From a checkpoint of a small mixture-of-experts model trained on Wikipedia.
Training: a variant of Muon for the experts, 5414 steps.
Below are experts of layer 5 (counted from 0) of a mixture-of-experts language model. Rows are named up (a neuron's input weights, with its number) and show model dimensions 96-191. Each number is 50 + 12 x the weight over its row's rms, rounded and kept within 0 to 99.
Before each expert's rows: a language model's description of what the expert responds to. This comes from a sample of Wikipedia text that the model never trained on.

# expert 50
Birthplace commas, of-phrases. Commas between city and state or country in Born lines, and of or by in kinship phrases, such as son of.
up0:23 50 39 69 44 46 61 78 68 45 58 62 32 34 50 35 44 58 56 48 43 36 62 44 66 54 48 55 62 27 71 31 53 52 53 53 50 67 52 51 59 24 46 39 43 56 57 30 50 83 43 64 38 57 54 47 63 63 67 69 43 72 46 60 68 65 50 55 40 47 17 56 52 63 40 67 60 51 53 34 37 62 62 48 52 63 63 31 42 56 46 69 45 58 47 54

# expert 61
Adjectives and participle endings. Nationality adjectives like Japanese, Hungarian, Israeli, and past participle endings like -ed, -ated, as in modified, Recorded.
up0:46 60 44 58 45 53 50 65 63 48 52 35 58 63 46 21 42 41 46 49 69 39 40 32 55 56 24 42 61 13 42 60 40 46 38 57 53 74 51 37 53 51 39 41 47 50 31 46 50 47 66 48 46 47 59 57 49 40 53 53 17 53 54 58 50 59 57 70 63 26 58 35 54 66 43 49 53 54 44 58 43 49 40 52 66 72 52 17 51 60 47 55 46 49 41 66

# expert 54
Institution and heritage titles. Words inside proper names of institutions, awards and listing grades, such as Grade II, Heritage Register, Bar Association, Harvard.
up0:64 44 61 41 49 58 60 49 70 46 51 45 44 58 53 55 40 44 29 62 54 49 57 62 67 44 33 70 42 83 55 58 60 65 64 41 48 22 45 72 59 60 47 30 58 66 38 68 44 40 54 49 45 45 53 52 60 39 49 25 40 46 37 58 36 33 46 65 51 59 46 39 38 50 62 31 54 30 42 62 45 61 60 50 49 40 58 47 40 47 32 28 60 27 49 50

# expert 10
Adverb and adjective suffixes. Word-final suffixes completing adverbs and adjectives, such as -ly, -ically, -ately, -ously in exactly, differently, privately; also connective and, but.
up0:29 41 57 48 53 48 42 40 44 59 41 41 55 43 36 29 22 32 55 60 61 56 58 60 41 52 44 42 42 38 56 59 48 59 35 40 50 46 29 61 44 63 54 50 43 41 46 27 55 58 35 59 59 30 50 39 33 37 39 73 32 26 45 29 45 40 47 40 44 56 38 51 49 49 46 32 29 18 53 41 56 41 70 61 47 54 59 62 67 46 52 50 72 53 25 49

# expert 12
Object pronouns, sentence-final names. Object pronouns after by or renaming (him, it, himself), and place or surname endings before commas or table bars (Barcelona, -owski).
up0:25 52 49 30 45 49 50 63 43 42 81 36 63 46 47 52 47 69 48 60 47 45 55 58 50 65 38 46 36 53 53 49 40 63 55 45 35 38 63 43 35 68 79 61 48 60 58 33 39 51 67 47 49 67 50 66 70 46 56 48 49 50 69 64 52 48 47 69 64 49 38 35 49 40 45 62 27 35 54 44 48 65 62 49 47 50 57 57 40 36 51 48 46 52 47 44

# expert 1
Table cell separators. Pipe separators between numeric cells in sports and statistics tables, plus clause connectors in prose such as and, was, but.
up0:40 54 57 30 58 40 52 69 32 47 65 49 48 22 67 54 27 32 46 58 61 47 67 59 48 45 53 58 57 46 79 49 48 96 55 50 65 58 31 58 49 59 56 45 48 58 61 17 61 53 39 59 38 37 43 54 34 56 66 54 54 61 29 31 38 27 47 54 50 46 53 45 47 52 19 52 29 33 48 34 62 48 50 70 53 38 60 36 61 63 56 46 36 61 54 55

# expert 62
Parenthetical openings. Opening parentheses and quotes after a name or noun in running prose and lists, introducing born dates, affiliations or asides, such as (born 1992).
up0:47 39 56 48 44 38 64 49 35 53 43 53 54 53 56 35 40 64 68 22 59 74 57 53 17 46 45 29 75 44 37 40 41 50 39 54 47 42 57 40 59 51 48 55 58 40 47 60 64 74 40 32 66 72 41 49 53 53 62 53 57 78 57 53 38 64 52 51 58 41 35 65 44 59 59 41 50 34 38 34 52 52 53 48 73 36 60 68 24 42 64 65 47 73 51 41

# expert 7
Biology and body nouns. Common nouns and word starts about living things, bodies and nature, such as brain, blood, bone, leaf, forest, human.
up1:49 43 55 49 57 80 46 48 56 73 48 35 57 59 47 53 59 59 70 51 63 48 46 34 63 72 43 35 54 53 51 63 74 47 70 50 51 37 53 49 37 54 35 54 61 43 30 28 41 61 44 30 61 66 45 62 46 43 30 43 60 46 57 68 33 75 46 53 53 54 50 53 57 96 57 36 32 47 51 26 38 54 46 51 59 38 63 59 57 63 48 49 59 39 48 64

# expert 29
Concrete common nouns. Ordinary nouns ending a noun phrase after the or a, such as room, girl, boat, month, ploughman, often before punctuation.
up0:61 62 50 71 46 56 40 29 48 45 34 42 57 61 57 36 38 42 62 43 43 43 40 63 46 55 55 49 67 71 51 24 54 59 44 43 58 59 52 45 48 41 54 47 32 44 53 37 77 48 44 52 35 41 57 47 66 45 68 62 63 73 44 72 38 57 50 66 70 54 30 43 60 38 45 49 64 41 55 42 57 54 55 46 53 58 57 45 52 57 34 69 53 49 43 21

# expert 47
Heading and adjective words. Words in section headings and demonym or adjective suffixes, such as Eastern, Diving, Tunisian, family, after heading markers or the.
up0:52 43 78 65 53 47 32 24 54 48 39 32 42 47 58 66 26 32 68 33 33 59 58 63 55 66 57 47 49 38 57 59 60 52 47 45 48 36 38 52 58 65 46 55 58 44 55 53 69 55 45 32 51 75 48 45 41 32 49 40 37 42 63 55 29 72 41 47 46 44 35 46 62 59 46 53 66 62 63 46 68 58 45 65 54 46 53 32 35 52 38 46 30 59 58 56

# expert 22
Academic and career titles. Words in biographies about degrees, posts and institutions, such as degree, fellow, professor, University, Legislative Assembly, Awards headings.
up0:55 62 44 55 43 37 62 36 33 37 39 67 49 41 62 51 57 53 53 49 39 53 47 67 43 52 40 51 29 30 65 69 58 66 47 48 68 56 47 43 60 46 60 54 77 65 48 53 41 75 58 48 47 53 51 66 49 35 38 58 40 49 69 34 51 35 54 62 59 46 39 47 58 51 62 59 63 29 58 69 53 62 47 33 49 40 37 72 70 52 32 33 61 59 36 43

# expert 18
Numbers in data. Digits and numbers in tables, coordinates, measurements and scores, such as 6 ft 1 in, 123°, 17–6.
up1:35 64 62 28 61 49 57 39 57 51 39 58 68 41 66 54 53 62 60 43 32 42 73 51 50 37 33 51 61 35 62 56 52 58 41 65 60 56 57 53 23 58 46 60 79 69 51 60 54 62 57 42 52 60 41 83 46 66 50 42 35 45 43 42 19 59 32 48 40 59 56 62 58 44 54 49 48 33 34 59 45 49 67 53 60 47 48 57 33 45 53 41 52 48 66 46

# expert 8
Opening parenthesis after names. Opening parentheses after a name or title in infobox fields and lists, giving dates, roles or notes, as in Spouse, Born, novel (2003).
up0:45 53 47 39 50 70 48 52 36 54 40 53 49 32 46 58 57 67 22 51 61 57 58 58 74 72 40 66 64 45 52 54 53 34 63 66 35 42 44 38 64 59 35 68 64 32 50 60 35 56 42 57 51 52 53 46 52 52 35 50 48 46 52 54 42 33 54 60 51 39 53 58 39 58 65 49 49 48 54 64 47 63 66 47 34 64 47 47 23 54 65 42 56 36 34 52

# expert 53
Institution and event names. Words inside names of battles, institutions and organizations, such as Battle of, University of, Stadium, Church, Military.
up0:37 46 73 83 27 63 40 36 38 41 46 58 42 53 54 55 20 45 53 50 37 25 38 62 54 36 59 38 47 66 55 32 69 64 29 54 65 47 71 59 44 52 53 64 65 41 50 52 69 42 46 69 56 59 54 54 52 43 54 78 47 54 58 41 28 51 54 48 40 52 61 36 51 40 57 45 64 46 35 52 67 46 50 53 66 43 50 49 39 61 32 56 77 50 46 28

# expert 56
Ranges and scores. Hyphens and en dashes inside numeric ranges, scores and page spans, and the numbers around them, such as 54–55, L 95–106, 4-minute.
up0:62 60 44 72 43 45 58 73 62 58 54 41 36 58 54 52 56 57 44 66 39 58 48 64 53 39 32 67 47 69 64 50 67 61 48 48 55 65 44 51 40 65 62 59 38 70 67 44 34 48 55 40 41 44 81 60 48 56 39 70 30 58 62 55 47 52 61 53 25 38 55 27 56 32 35 29 50 48 33 64 61 76 46 53 44 49 45 55 21 60 46 39 35 42 81 56

# expert 5
Table pipes and numbers. Table cell separators and digit pieces in statistics rows and coordinates, plus be-verbs and quantity words like nearly, almost, least.
up1:58 48 63 73 49 61 56 43 59 58 31 56 40 43 39 38 25 47 48 74 36 46 66 62 61 53 25 46 64 31 63 38 38 64 62 39 54 31 56 45 52 59 58 44 59 57 73 54 57 64 62 39 53 46 48 36 56 39 61 35 48 52 49 54 43 52 33 18 63 24 31 59 63 63 44 38 56 41 55 49 38 61 49 53 54 56 51 59 56 53 45 64 37 51 61 46